{
  "activation": "swiglu",
  "balance_bias": false,
  "n_head": 2,
  "norm_eps": 1e-06,
  "rope_base": 23900.0,
  "qk_norm": false,
  "decay_fraction": 0.564
}
Below are experts of layer 3 (counted from 0) of a mixture-of-experts language model. Rows are named router (the router's row for the expert), gate (a neuron's input weights, with its number), up (a neuron's input weights, with its number) and show model dimensions 0-63. Each number is 128 + 32 x the weight over its row's rms, rounded and kept within 0 to 255. Numbers have three digits each.
Before each expert's rows: "comes after" lists some tokens at least twice as common just before its tokens as in all text. This comes from a sample of Wikipedia text that the model never trained on. Tokens count by the router's weight.

# expert 46
comes after: " is", " the", " of", " as", ",", "ed"
router:146174163132141115107118093123174154183151094112153148086161125138089161113175140138119151172147112075100119118169102197195150153080163171144159147111183115105131149101069145135153110192148138
gate0:125176089128113102151145144151139177095160127136107170072046059159094101103118173143126167104156124142105121168121119157093118110107135164071154094117151115107093134105142047122124110074160093
up0:173105087126120172133140153135133150147160114137088126131131128142081084067099114131126121118140131148148100115159181118052146163123191123160086134173132123120150141102148208159099101071165177
gate1:093102145172132127130133110076142137171104087155141142115126074099127130099132176110111119092055146133185086124081077047079130117141127091166085115138134133132135085111091154137149129113137093
up1:145175164115108127167105150196097105086146153078082127181112169185117156163134125176147144165172094154069173137171148202188129085147122148110128121134104117119115170151166135128119094162131146
gate2:167114102099136085126136108088154134141114182148173172156126137131149101089121113227139194116116133086139048084145166111130109108091171097126162143114123043126109089110077089129142143136128171
up2:083141126153078148145076131150098081148147034087135111128110126129102144095135134042123035144114141149113200180106079143084158143138111167133119140126083191155125105182161150118116111139161124
gate3:158139104069154125181126160097137086143080184100143103069084149183139132123099182111080171160128109081137131158068088102202140143063098102148076158085155159151124113081139092118094167095064095
up3:112127078084100150136130143145175092145125107106127140181130133080104097125173138149154141185124118043121132152121116157131103136111171140128178154151172170144130096099113128134155151138131096

# expert 67
comes after: " the", " a", " and", " of", "-", " to"
router:136105195090086118136112086098109169082176148174139093121179135097136174097140075135107156134165155133061170189098137103133129128113110124116128138110087099082126099143139135079131130166137084
gate0:132177088071147131189121121138154139191162083129107161141145112153119130085161156057082085076070138117122132180139136172166145123113067107134116143128167161168163095134120179161122099177112113
up0:118158041096134102151140103158141161167176116113077170138173157173108140082139107086055126034083137124138135158171126135171141125143121140136115210136149126130133175126121191127138085161148151
gate1:171143191110081119113099118111098077133132107144179113188106126114151129146106091160098090131108136130132162145100084132150177073108106157124073164097131159107113104143107147162118169083142102
up1:157131177110103128123094118119098073124138121151191114178102122113159117143113113157095084135117147140132157153115103134152165089115076142126058171097133174098106105149105145165127169083122098
gate2:083187126123084108136140135150153147089152158110097167131121115131139153073200174143183072162134113031128176116118083108129076116134162157123132086103112113095149115157168109081084104120113089
up2:077191104168101107111107114141151138053134158107119126104159111133131118103144124156167129171151093076113166139187097183128099122128170134103131103113118124105200170159181104065121106112142117
gate3:136104123094183099153121075151167155126128126083076166125148149167118185118114197178105151100064176170162131183121128077097127139146163052150137165169123145101131095115161141082110148097103103
up3:139109112100205095170122068156163144118118091112119166135140138144152195136145183207122149122084192151176168172074135069087114153132160072145155165141119154107135101139143143097111151094083084

# expert 79
comes after: " the", " a", " and", " of", " to", ","
router:099092141064113164148111088151139136143149166155089089104160140139130141090179141087175162167086130149081104159075131089096056149081151124122135128073166188078085140153099047164126135129164173
gate0:100125065125155132174105127072123064108158186149124169172171074081124131141203168100110144134138140184117149139187149105107117107114154157152106145075103113093073123125165091130165181126140104
up0:170107186105105120115161129196141181140079075121140094132091161129101132111032097181121107115125120078171086077129090137146128136135091127124134141151131153128198154147090137136095071131108134
gate1:161139079033190127132139119153179105091090112112153175091098149158192155060094111110168151125096186129131143114108125088155135143175082085161126140128064090085109139180124112166170145168092139
up1:119122171189085137135112155125076152171178138173116102152157094095066074201169137127101117153151081125101106161139127178125103124085184184110160128129201165168138115094126143088086099069171125
gate2:157201149158176144137116183117172099128133155112146086120121166176156096190174140169106157118072134125116162132137133114059144145116112158170036139113161097074168123115148071115120097138124103
up2:164136118095128168179163117149131166175145157178152141147143168101170147056108197123144135226136146096099095149130112164096103117137123097137146090055135144149158173137107153103090143104123155
gate3:142124176132135082057135155145095140069103150083109068098156115171132108138094101118169155105160130153165135134106161065145129151147101135179138095141133138124108095125089121119198124129174114
up3:117100169130108100056143175149110106044090164100104069069161133161131120161116110134167162097167126158177119153101158090141134135138104145189155120153130164135106102126082119124197138104162114

# expert 92
comes after: " the", " a", " and", " of", ",", "-"
router:162077158083110126146174091079087127071116096141105108110121116117099130119169136111148163150105127117081108130152110168164138148138127143117062111139090106078119137125140059148097102116157139
gate0:173172171094096147110149164117134123102090138156131110157080228108148118084098135137166169142124065093125093194110121186158138160142097180118111094090078170123168118102139098155125085151121138
up0:172177152107089123107115159110112117078101133144131113169078224090140103084108137129171169134117116083123088185133119186143156163134098180121130100073095160127143127111147095149114078159133139
gate1:133138142128154138142175112120140126141128079153122088097119105108130104104071176093093133195108076145115143119112164160125116164150173161166139159173130086183094118112131055077079142157131116
up1:134098108136078125118085160129117130120128159118141177155125148161129153140193087157178124059134160118129108114166085098117124070131061070088097112094131194082147122143121164151159152113106128
gate2:140124084092176182112152107122076089128101145108113152100154108122127193103121124140054091084114174103147163176122163114101145057149135136118088125158109137093098112068167124158143131181042086
up2:125125097122157178081135090133108115094119121108135153080193114133139163138176130110057076088133142073134209186147116147066103100134168123122059104140149137092090133107146089149136125189085135
gate3:160109122155112132143133103113124198109126064100104191130156081175116158157139128099070130146135147139040164123092108130151115144106131129142104102166143128103092133197126176174151103080174154
up3:113160138115136153101180148144112072179092168188149118140111162131078185105104150092187183100140091088123106099144114142111190113154115098130104126090097130103122096087148050085071160131147071

# expert 29
comes after: "0", " ", ")", "3", "4", "5"
router:136198135140086109110129150129086113124124077166088142156136106121162176153078148180074135094148100169159132112088127114111172081176186153120093092160083156110127177135077163135098142100143065
gate0:134110158119080110114089143121150078113144145060108122121084082123117124114136157093080178103103126151083123156075124143212132074180088111142115095155158107162100189134149133119126129151146049
up0:176131121093092101176094113094146121128126151095148150101084112120158130148105119100120205154119152174043113154052119153139127093154105117161122110161103149144150164111184111123094104153141114
gate1:113124173179162134104100181171087121104129169128149088123117130162122087138103144124108104099110142128092132143187068126200151130090150091126169152127139185124149135188128114114094103172223100
up1:156120138136153111158149155109143086127114061085118120190118089124169142148130126172136155138147099057102153172100145088049131114067121128165124106133135129134080116078169086189126168085095115
gate2:134152097114131137122194160114139161124067151147100049129115125156121118116087123131176081138122167119147163129104125175101189206101129165147176144124046134163122130100146184123159109106112129
up2:146121121111113118144186142130107175109150161129106104115136118137126113106088132154199081156141153130089176143127127153157175184136134154128146121114049118168117174123146148075157090095144113
gate3:180134186140103080142185188109157153145128080120116168159163104130200071147178098131200174055120155130134111110097098116172048102177169137168080077081133132115190110118164133114092123130137115
up3:078127085156070115083102164157098135113175134152093121157183159113120146189122089092127163120086180128163108178164168131136119089107071169103114180180174119129090131145126186147121131142140121

# expert 81
comes after: "\n", ")", "\"", "4", " -", " No"
router:098171137150081086126122113164105077110121141105192143171152095133142148112098164192146066087163080140188142064136154089093153165154161135166142111094126107165104060148099150144156123192129156
gate0:125145131121116081095149123154121150105117115045106134161114062141106119098088139144072108174160060122142175144109118112107116180102165109185213106141109111108156147163084142126109104138151130
up0:119099127133138168162095122101138091144147142191148119109141182128170137161162108115192143070099186126113085109138125158146142076162081139075055144111138155141102099102171129124143170115103132
gate1:122193176160096148175156116176160142188142138097079108108102156123094176117087137091198126158115104133112110084163147099151121162150152118090137135123166147167082093175113149103069153151106195
up1:139043081104147137098109129130086115076122128146118104161153106129149081119175155155045124110120145123149117189105098179101144123118093153163128114106069152134173155072170119167214109097147072
gate2:188178104086128106123177119161074080107116105167158101138097143122112096137096085137133169156143074055125128134093112112066157129129140106116096124120106157069158082087107114092183150132099178
up2:145145138084121123164163126160067091142126070150117161099091157159101097136062124121132186173105058095130101094122138078103118134140144107098087110138106207068130130091094119076167150110089135
gate3:143159100185129128138130105112120120153086112078121043095173111084137129149063151122137130130141147128110145162106186083189139153123060130102091109097099214146143152129170186122114136129147071
up3:155154097162143117114130097135116134162114118090122053080172131108134134141059135106157140153127120111081106129131155106199174132113127133117095088074113185154142149101163167112107119145144100

# expert 3
comes after: "0", "2", "5", "3", "8", "4"
router:087116132197077126122130122160092134136153141112125132082157147119077120167129113128107113143196155122124077100162179131093158164136097145090176199117127105131094093111107165150152146138110093
gate1:135183174089089124127155175102155063093144162076107110111102156168112177118179126138097114067053138156084154130099128144118117134159188066150131149142088125156130129071122183065122066179164115
up1:108142189123169106148160120044152131119168135039090125198156139105082124151136089109129189146075150086115179145081141194184159128079117133106091123137155126161120141089091173091155132115177153
gate2:116082114085104116068132186144122101161079154162151114095074166125137131128121145102090158159126107106147138150124121137125152104153149102125120117031033123145146079173151114157116126098130094
up2:076108140123147117232178089120150146032166140112110177134119137162149117154105142147127099117129181169094134188120124194155082137115111122142143121180166140081069172101105116092133159140064111
gate3:067143110087121098081103134101134091119084148176100157123161074164158164081104104121103156154163142146121068187084078092145179098122141148082079130114139142108122126082119156111092182098142152
up3:152150114150127084099124178101097173073134089085176186139160096131142132168082101130157156160132145113160148129171117114104095123135125207149177096114100066143084138136127095136107124056161126
gate4:110140152152157086056146123078115110144140128105095093173114176156101058110101119140139125122121118154103192131018124075074150190089103140113083148112170118082127074152112201131151116148118070
up4:105117151151125057084152116128148071162097158082113066191167143095067103073150119153152117110103091161102118088105120093078155180093164162141143143085139121130103055192104167101147192116118096

# expert 54
comes after: "0", "2", "9", " ", "3", "8"
router:126122173101139140124101145146184096122076097107081102092037123192129164087139138184084153150122091110125135110059112096116124133134096136084162154135136097187210145127130149180169102075154106
gate0:054083127097100096132144153110116095127091168178093087068121150131087071103106171168108105137050165123172142118137127096146089124139153155087111143162148148057084153106159142172173117141104134
up0:108053140134093106150159140136164121187128199184071078092141118104112101049125143165107100210142162138135121121116135128145086129137144138097113113115109148113154129091120115170166106118059087
gate1:094066118132125074173140134090155078178110189142098101143102154190067082113137149197129104149084139125121138151144121097160093164144154129087086118209172146135120170094112118123165124103184167
up1:102058134123122058158145147064143097172120172179073096124133153189069100091165174203126118149092134138137133146166126085156102137171156139063074126205144144125115159086102131128137142114173133
gate2:108139149124085147169199176096103120116072137114172168113121177161092143148110161193103152119060096144083144151097139096116124138096115090145111106098155155129107098136185118134166132049133165
up2:157148104108165130075052092145135112157164149142103111123112080124194123139169080067151127164168167115167132098152130158161134106136122161090166134161100102122138134132059180118100126161121088
gate3:136080138142169106111123096107119162122142146106151163033087095110097078057115149177083133146146137103092093128150095120140174170187160141116087150179117136145128106065098122154121130155124084
up3:117177120104087156148127170140145105126103130156116094203177156153150167180135107098170120111118116159173169148104150145122071102083081123138157103094121125122138137192184141101125151117117173

# expert 66
comes after: ".", "ed", "\n", "ing", "s", "ated"
router:114112096109168114121121098154137122133137116086198169111167159167103075149127176168151174142188112092119107129113069112156122163134126071114163111122101117123112127170096145092172100098157122
gate0:149158167162146051079185138144185149131115087116114134188146114142140112109098138140158139165144136180092149101144053124183144129126097138201138135169131112114152164184069102120116117171085142
up0:142123094112111175152093141131120080161101150120168148119098160144155138161169128125093099072107127089149120139135200138066135129117142100079089112078142138115074055040150132135163168079137056
gate1:119160115103108163127148185113115146140111134131141111113077068121189205110162132143126139178122073134099104154135115135131167120123165147105142138117165200108173040129222135111076125067145092
up1:096200077115102146146117083157142142091057169097137145150149184114157158190131117143106138101145149099206079164101096191086210108136096096112079123116156104104174147144100094108160104094157134
gate2:143182147079132123134168145129187162110070145123175167153115098156150082183122075133174116130146157157129129115095142141156130180113107107192073093093144098148107163154119116116087142123176120
up2:137177144105137124114167148120179143126089123167188158147111125192114077233132103117158121130132160193128166113128157159166133159160109112167088154099130134153088152150105116132104146131145147
gate3:135105067132138168160113127115143058069091144124141158157101088107133049147096199105091050175115124106135130121150126105182095159138117111159120127097092109084130130109137146125124146128123134
up3:121120156127203153118086120117129136102136152057091114134118080161120118064115111167152154068174076190063123119131170149111115152122056120182136087169144096151179166125127132124083106111101080

# expert 84
comes after: "\n", " |", ")", ".", " =", "=="
router:134130200144087128094156103149115131087148141098145158229119125123190105174185140121163160153138114137169110087075146082084160102171068098153147081107163105122177154136188145182121163143087082
gate0:154151152107124157117152098113076145135132161049071150213111084164114160149121176157143126102124141133084113178134143128157064152161122125110155122102177115152131178126099121056119082178124119
up0:186150117179102147073084073130124088116092142047133150159170061132102134196102109062086090139086158099068146111176170114108078081181166102128188079154113152102149152136174075098107140157118134
gate1:120134126065081199129136197116104136156117117145137171168120158107174125148165081129134169062179062177117185094081152147141163178125130094174131135180197116158129144123132133098117089117113122
up1:124168108123124113145154067140130107117109136117145164137115080139149111143160072090148090144088117075145134114112110097071105084142132195107151101102078149084133094081162064119152127089138150
gate2:077092105049123133109122167142117092126097155148126126163118147099070149152146066118073083103120098129128130085177058087111111113116152184141093118096113147158099128061110173145109115107094145
up2:158129142153168104085163147085093103125060156162138185128094174111181112137107055151098134111136157101127136157212131115125142144154071108108101138116131117144195089088149057121154121136075095
gate3:138177134148146133146195163137094093089075145122124113117146183123115147111117131093153135170115128148157152104134108147154087151079141170165156185123191067121136178093102145132109117144136123
up3:104147101141106113168110155134123049078130154126055096105115140118099119136187147069139138142115195161136138117155128150139110106138180113208140177136096105127127111043132126110163130093206141

# expert 41
comes after: "1", " ", ".", "2", "–", "0"
router:070101141213105128132111124147070127126159170123120149112163140104086105130094100130102129113153136135133089097185151133085181150132098146094161204126131109135103098117112161158153157159136103
gate0:136138212200180141123125131125212115129107078144083125181125125167115204134161137081168134119090149137152126110105074098197155110141098088197094133090159125172135145167165057192142142076128071
up0:141116180166111124104103131076151147137139152085128159151097132155169157148144137185110137092141119158119119157103117080147199131062130164130136141093167157162100064191176102158142135127104069
gate1:066101159150119134134148150099119135131082163117088090167131157152127147128165107129156084153108180130069148057087150045093127144148121155150140083172163159145093127151118081123121139080090111
up1:131105080121097116159139151126130158141123058094128150137148068145133135095155133094105137115203095102188091183114058151129165119099169111116061166079111072118163101087192131138115143093117114
gate2:077132104165117177127131162065186137226054136128087134124114091153098130120180135125140147110040162159206115144125127116141109164189131133078128133147137171123090110167066115145147129100066206
up2:152132121093144071160113100094109194158111172172198144103119142071059176123102196101128092154114109159144171093134165153112107154168108090138123109121115118152071138095051090140111168135172097
gate3:121198134098137131113106136121086146168092164099124109071171114134090125155157089150108152108143098158117144168149094157089101150144123135121154110080166152142210101121088094151049154091157109
up3:128084124135065183133077083140148144107129149092132133147148131162123128094138129097119089133147181119095123150140106135136136103186084102062102103114127084108124096139143168112127162179073127

# expert 55
comes after: "2", "1", "0", "5", "4", "3"
router:139167179188173172072089134083122118105137148132102139089152160144077165093165131101130145114163153137084125112117169134100168130086080149118129140172197178116128151114120145187110114142118102
gate13:127146148091094105104145072130138090137076089117144112118118127141167132104153155049135113116119141113176120153133135108167202149207119081130070115112127152155148129120115139193130137115106068
up13:096128102084146164142086125153095151161169149089124094130092094130123139124034118118098161079108170191152108175128154130129142087104101092151175136145125129133125152099094108156089118177134142
gate14:181135106126159181133075179107168043141060135167086168073153090130153165166104118149077122078123159113088216112131133094125104117113144089105125104165128151175106142082040113139121093123119104
up14:141089059126121103130088122134102110089186160122180100184157150185168052100178152132186174128097134128134072141117138084101133140165106163170120136106112104129115113150135141199097143137128147
gate15:123128159130175131111115102052082119114091153061074171056089101099105099200092141054137138087159142114122130137152097116137122134145121149127143118101160117111113128175134146109077077042103079
up15:113124127130116150144135146184132150098177112163192121167172143097183156086180112190113130126066116137102167149095147098194123072125108149109155136142166105114146047178102105147180154136106108
gate16:114158077155154123079151046150188150176134099183158154094100134119158124129115142123172129163089197122117143093151148139146067135186147095128144168143119166103195154104151183102059122139146139
up16:156105154083148181160110098102116104119085130074128154153109130120071146074141092102116141128108127146126135061128132205178081103176096136166126160106148125090102132173094108130165104120143140

# expert 95
comes after: " the", " a", " and", " to", " was", " of"
router:118077147099138101094122116136125140114157114133109104109128140159175120088143127077105168090099126150083090119153124121131107124121115108114190144161087093090103061106173073118091090190101171
gate0:112144155057121201088136180152138155129180107136128091141184152154138134119156176130128164095133103150110148178116146132129183121128109180117200143173139120124154127121119099151104168118063101
up0:121090131134141228092105204145139141161113128146177098156130126086179099115089131088132165109093156119145127139148153160134161105149159150137180126146157129171177166100062162088168082137080125
gate1:130110021146152162157148107100153149126160138092191203118122108181180155154168166077183098117106128118079133126176120176199146119106140179132133086098102129201140092099153152176119143138125117
up1:109131026145124171130126112070159144125159148076191197128146125171169153146152182074185082118106099114070112127178155162182172115116147162128147096094080129182125107122151173183117131156127102
gate2:147147130141124059115134152071166106203100189153166115190102123069121122087096113177159125147080157117130132177171068092141105159114107116165144203128129109051070131054125142130085156074151095
up2:187168116130134060091088140108164119138110106127126129113138136128145076092156130161160136185133150157116087158118045150121118162126137177126128202120122043074095160138118168132145099121153104
gate3:111156118118097150067113124123165126165066153084175104137085138160116143170145169165121101139166113123120146161151065180091186086126156094140073123107139096103186162140113146114178109083116113
up3:116131158072110129170158123150128144123124113126091199129126110089071155115145103130144160116112214095088132140123143075219090147128104089139161110091058133119084068103128123126075158122180141

# expert 77
comes after: " ", ".", " the", " with", " number", " se"
router:104119135172132159124098092145107088127168117122185157116188089171083150134169159097085115139186162101147110065190135130106162146138149144114160165108180086113096167097116168161109122163119143
gate0:167095140098111095172117087126187095164140069139131159162124207093108145079156125112150140077144069133114161147088100157099144163151103119159141158134108103093085086140128044132113113200145135
up0:173076127103095122131130102128149081167120110103168154160108186079107142047155125170159168100130113124118185160056088160143146156181133138179098104115146060120069145147141083107064116169139125
gate1:149106112118124138105096077110185133133120097150179142124073093115130130074148171092051143160154107152078103107120162142123130070134130115098107125057121055105135201098120180189107113139099102
up1:098102135145151089122134187149078120104144152112126128160174122140140132167129092187164115093100164158150150112097109109127120162099102114155135110193117166142143037121127107132099164112161130
gate2:136130142092106125129084145152075098184059147198155097150133149149088097133153129153093119190115170139202125113093172119132140130128088126175154134171121127120150121109087182163163123139092106
up2:068099111124132123139137138107143185100186102076124158117106091081155144131081139139194140106115128118132099147165093134100092142181170102081116144120094129107081063168141103105109147071164178
gate3:148158208149138153120174106148073135110146135177140090145143111117167130126152111130102166099164129183114054105179116166170093116134142145104105105102117083106106153172140143061109108184094125
up3:097051137193085099165100197092150108127108113079115167112111126169091095055134147157153102182078119098158125130123179105098168151175111074125131091127114172167135136133126145147147097076143150

# expert 30
comes after: "\n", " |", " of", ")", " in", " at"
router:091092147145111107152167138159081163131183102170112145169150150135132149181199142129120091134151107150150095137131176122101128132188087088164116149099146127147157183121183172128101084041119103
gate1:113142210123130188129176140174119121098152090167115159131108076119134125173134127204110153118120085097135159086121118155162049114116156139150088120148134130137148165072178144115088073109075124
up1:114117189146153154094181119160125144117150086179085125117133035120157156116140146162074115135128121101124156120110131121136060137125164119171138109126107149105120179060190136104119092125083121
gate2:149126172085150124097018101134132129155123149091139093118088128141153048132165101108141054094107123130162129139100168147091141084125139144135071082101183094171168169088115097146127136109109100
up2:141140169140098158126103127165076156124161134137157189125160155125126148114186141122063108084098159172155164091116162130123175123130148103133063123149184131143126108087107051158079147173134111
gate3:090140157163132105143119152139048143185105170144140156157126150187153122157184153145105120111103082089120138151058142135144125101084115143146126155146148157143180169108133102072130174122117139
up3:145148074137116167133156085056177174072137091182105092143110083057129066100068083133160141142117149130149130089098072156117133096168142119127131103159112099159081133136101147158121120119167125
gate4:102163224097120063164129126161080131128118154120111104215105140146126132168210129129148117091120186116127152102190148155088115117124100151091161128061165207185134149164151119144115199104127103
up4:100115078146107195125135067088175143066182085131083205114127145069159149063106172171119204172106114097077136115171119158147137108118129156175136137194107126108090124063103097109148142111149161

# expert 36
comes after: "0", " ", ")", "3", "4", "5"
router:155151077125105062109141142121135111087164113189063125127140082118158121134083169190101116103152108164186104118137153076127156126162185146087081097152082103124104129141098160122120127124165097
gate0:102095171142103091121103146146157064092092094123154142103136088070070093109108133106170120090134108099098118099075137119090087116134133097097139093152141110119082147072174160088167139141096074
up0:119120155111145152147136220099142105158069118107094139129101146120107091146116134090127112116150137111136154069102149106090075101076104125111110087228127106093152094092177185114161132117167094
gate1:163148140084134181121137216138173126040100126082116102134139194144139134102122087111138132153176111184150167147119154118189119134141158122110107061134190181152145129123151121143098093112133094
up1:052111098133130086107101056166118175124067097183139090129190180083082135142101095137113188140147101069131145136152129119121157157126122169118174178120147131140158153124160108174121109084137111
gate2:094142134087198080149117124168192122143127126191107128196167130118156099098100106105149085147158165143099170108155122071098128122118148111164096106083168148143203144160129111135142154142102090
up2:136144137121156097107153193138187078111143175145089139148124150113154108151125110135126121107086162139151121120200102094126081148131109104111100081150115114168152156117155126137131123070150074
gate3:150104100109121088108171105107131172089138111104162164149074104111070185153150167125129125120109149084095135095128125088079127147118149055168056099097157108074093144082158098132155144134053117
up3:145130075192133095104098136112083134171134121150115082082090174097105148150131116100091161126156188106164129102126120149084212151112131162115197150107166123138107107155164149197162119130092092

# expert 15
comes after: "-", "\n", " |", " \"", " (", "=="
router:173090134092143172155146120116145150126128174123162108132128099086112150159119144189122106178115143163106147171055115132164130092163138079093123138160093107159177136057153107128089175135164199
gate0:131140153061161123118112154101189150109060116100129138075113093139089064109091092155147125122165109194106160085141098145140180136138162162159067137091165120111085134129129124171148186194168169
up0:127127084184090104130147103134079094148175148137103139180136145107171179141160170101102143143062127056169124193114122107100100115120105109097188125159074142143150107107134149083105064076086096
gate1:173085145116158216094085125091167187131143076164130091148122127134141123095156160175184190123166206170138155122112089151183118172104212165122182115162148111187109135114179157156118142158115158
up1:148090149110153232093080120091160191097172082138127086145118120120140116099163153164170188122164195170154148106111098132186125172105196166124158122165148092170096135117169160174116167158100155
gate2:164157169106131128147170122075165120122103113140083195136144142105094175084096084141149139175113142174045099120091111138122098116115104097084111138189171132139162100093102103125090086165158141
up2:120152173139118169155115048088141175128098110137067091095167137124122133063156085095118129150092117148101067141105131086064141128128113131098100147168125086140116146137117154150131127152164137
gate3:165094114114108092164082114103145111129088128130162059146148142152168132148152143140134127112164173132110166124167149193124165112089137160175101115151085084118142149170192092104122101155095178
up3:157074163142147107125061097092144142116125165143119097162189117096176124177142148138154103134174157117098125131155117180123181106104109194154089125167093100156102135172207140125113129172126121

# expert 37
comes after: "0", "–", ".", " $", "_{", "5"
router:071113087172157113126096128168085161110119139147095157111172095102070084093095126192128113126168135185146114162179151133121178136140061182086163186164089082159098119093097165186177138175155128
gate1:103125169136090114112139167121168102135100166112083115084122138095119144118196170153137059071098136171114145180125109125192106122159106131108149108094079184114186134115187164123139063136154056
up1:149110153142087165094105178127099080130074169195125132121128100142126122128175113108096090062104169190078065151145174108145119100178148179114146102103086145106138094114186174156118129182127139
gate2:110112148112123132121168111133164069171095122075118179134150126121167146076137122123145094111079022161198131202148117104186136071105086109132117183175146106129156176123128099149132141111097088
up2:133138084092102190148099156111135090112136121068063101180091117129109083095130130156179102109097118129177159112118106143168130132157131125073098140175132178148102165094153142109129115150138142
gate3:101143099101122058089154120131138137162103078110093110133117035140118093143115097188099070124172114132081121150105157130119177161068093124153081124163135144093168121200110129133123149146090129
up3:115138116080152119107148112112117124161096074099127090141103050111106109105115096204128074154143097140092123158125136151102164158062075121149113153175128141094143128212106108124138118151078161
gate4:144171110150091127111174136079191132168098104121118119173146098101117112097139082098168163163124132134122109134121107101105092148096128119136102152148215141134134140132168038135100167178094160
up4:160109181128108172109075084167092084127123083133169129191126135183065101109098138101104134096129075146100128120117117073164124114145131124146098148111150146159155171096145169095088123081138145

# expert 19
comes after: "1", "9", " ", "2", "0", "8"
router:095167112138116184194135131154140092120070093094155114148129157110180092130146090167122144064148087069125129131105149102164104115096086059180145159152184116113095131154135133167175157106157156
gate0:109140060160082087111111087136136118141065157126137100070129161099164109126164131165124170141135114151120162123155057149155130075102130199103142129141143118152121158121129100092087104123161093
up0:169108162085169165152153168094108142130189089159121163157138099125060130121092131082158085116109134092151069130114199110110115164143129070143136123154100123090132103117125148166158131137079160
gate1:130112125100078150144175147168203141085152093105142135119051108199122117092137140085159100095111085149125136162133106161170071105125123101119078122153178153124189131125153106133119117081135077
up1:089168123141153121068153144094096151178073172131157122178117112095142083158125069147162134179096145122102155114087056078152122106095114178136175148204121096113148152155082136139121095143170146
gate2:192190093119140176111142188170103129148127118125068140165116105138165088161140123055171118144155131143115103178113090045154135114109131080126140128161121085090156122140172129109122096105175097
up2:173162087116133168118151184145074121115124094111053146155129087152156103170132119052173120152143116136066083133098116078136137099115131105120133121142104109113138136150171135108123090102185105
gate3:141151170071153168159191147087135163130102115158143119106162119127134134115134104077111168120137129160108129101056062077161119125115092145100139094158138161068137105122142152130107104230154191
up3:138162077143098107071156123171124107123101162122140128181131121124097138134172170142101112095071146026170140175140183103090152110115166122121129146110108095142114100133140098106146129068113109

# expert 32
comes after: " the", " and", " to", " a", " was", " of"
router:102135109157130109111124103108171159142084156182133152139167080135132100084136144083107120134087162139116125108113102176156146136061148091099156125132177087096108116150136148089169077140122132
gate1:112093115108134108110154091107123194075147104165081166136107129103153174123105130114122170162146119110028159138163088141173090074169057153095121133174138131102103129123092140115124079125167173
up1:150106192114086080146138123057098135156075122118086112151135106139131090108121130124105129081116151176153091143103202085113159191062139079125131132116168092154163104141111108183140190143072071
gate2:140207110131147108133208131119126099163101137175104166118128166195115113111144109121060105125118101156065175178118122181148103097124115089106107119154124099111180122077120165135095055159148153
up2:149167145153162118125197107107111116121132127173110170164118149216112102130156086084079130116126133161091145196102092144128102148097118096108137165176092103100155109082113185126083033121140175
gate3:144077130090187150112105127142145144143050109107138086195181111182089116099077155147090122116132088104103119108147113158067077132094095135087128105131135123129132090095179160076137162147104186
up3:172081159121213116124096152149154095156045097083115099147155095193109125124108190128102121132121107105084126133087111172090030112064118113087103119125126126095126078095136161102131152176076154
gate4:115190094120122122132158100174127148112093101186137076169161148088115112132180148102068149162104161124124185151108134163176172129062178072155094094168188127152118119129074157095135079130113148
up4:131089157114122119137128138109132085168137166084161160076112061148152122114067106165139083113137127104154073089128131110106103129175068172105120162122076166117176108108148092135114154112123115

# expert 75
comes after: " ", "1", "9", "2", "3", "4"
router:125186093121112144115119169116142121102077098126187109095138124089109104111125082162109172083150153127126137098089168142092148176129097094121175130107120140163210163146136146172163134101141116
gate0:164177123069127127084115173093147129109104129151134186152143089150135112148152088116133150106116106143151103165143145097145135197140160110118078116069118077149102111142084088123052137132145125
up0:149085121181127115133141111181065068108103120151140121114110141102105166062117139105122129129107153073129166125121026115129136147116170058113156122142127184107084142161133198174123075146080144
gate1:143173134089101092126071138050121108146151098110132135106129122141085104142137117110148113124061136099158119132129162212167111140190110177155130135111110106176156138152103135125181209128103133
up1:138151164047114095148103149110147113100165123055155138122184134142146107152123107104081116104074119105167137139148157205169117141180100141151137086111090159137159109167145146110154164087111159
gate2:144104076147172139116000140099083135180158118118116104109127076123168129099089125149153103169113139132124139130084112153113111152130114092074088124121172136179064110069130130175149125037140130
up2:123146164116073117137255108117196144062110111130154177155123161144098138152200108128119138096132121120141108137160155100134160123130137147177147080113062109094185143200129121104109116170147140
gate3:127079133155138095086109122137052099138164111182167067123077108120109114117139215131159092174093101138144140126141123170130110125144113138179108153142194105106068116121115142141128187135084095
up3:126077175118132108111106126168065110165186101184093056116073151162121117107095217145174098161104106159145160148154134170130108115133131109163109191141181113132063090122144126120126164127102084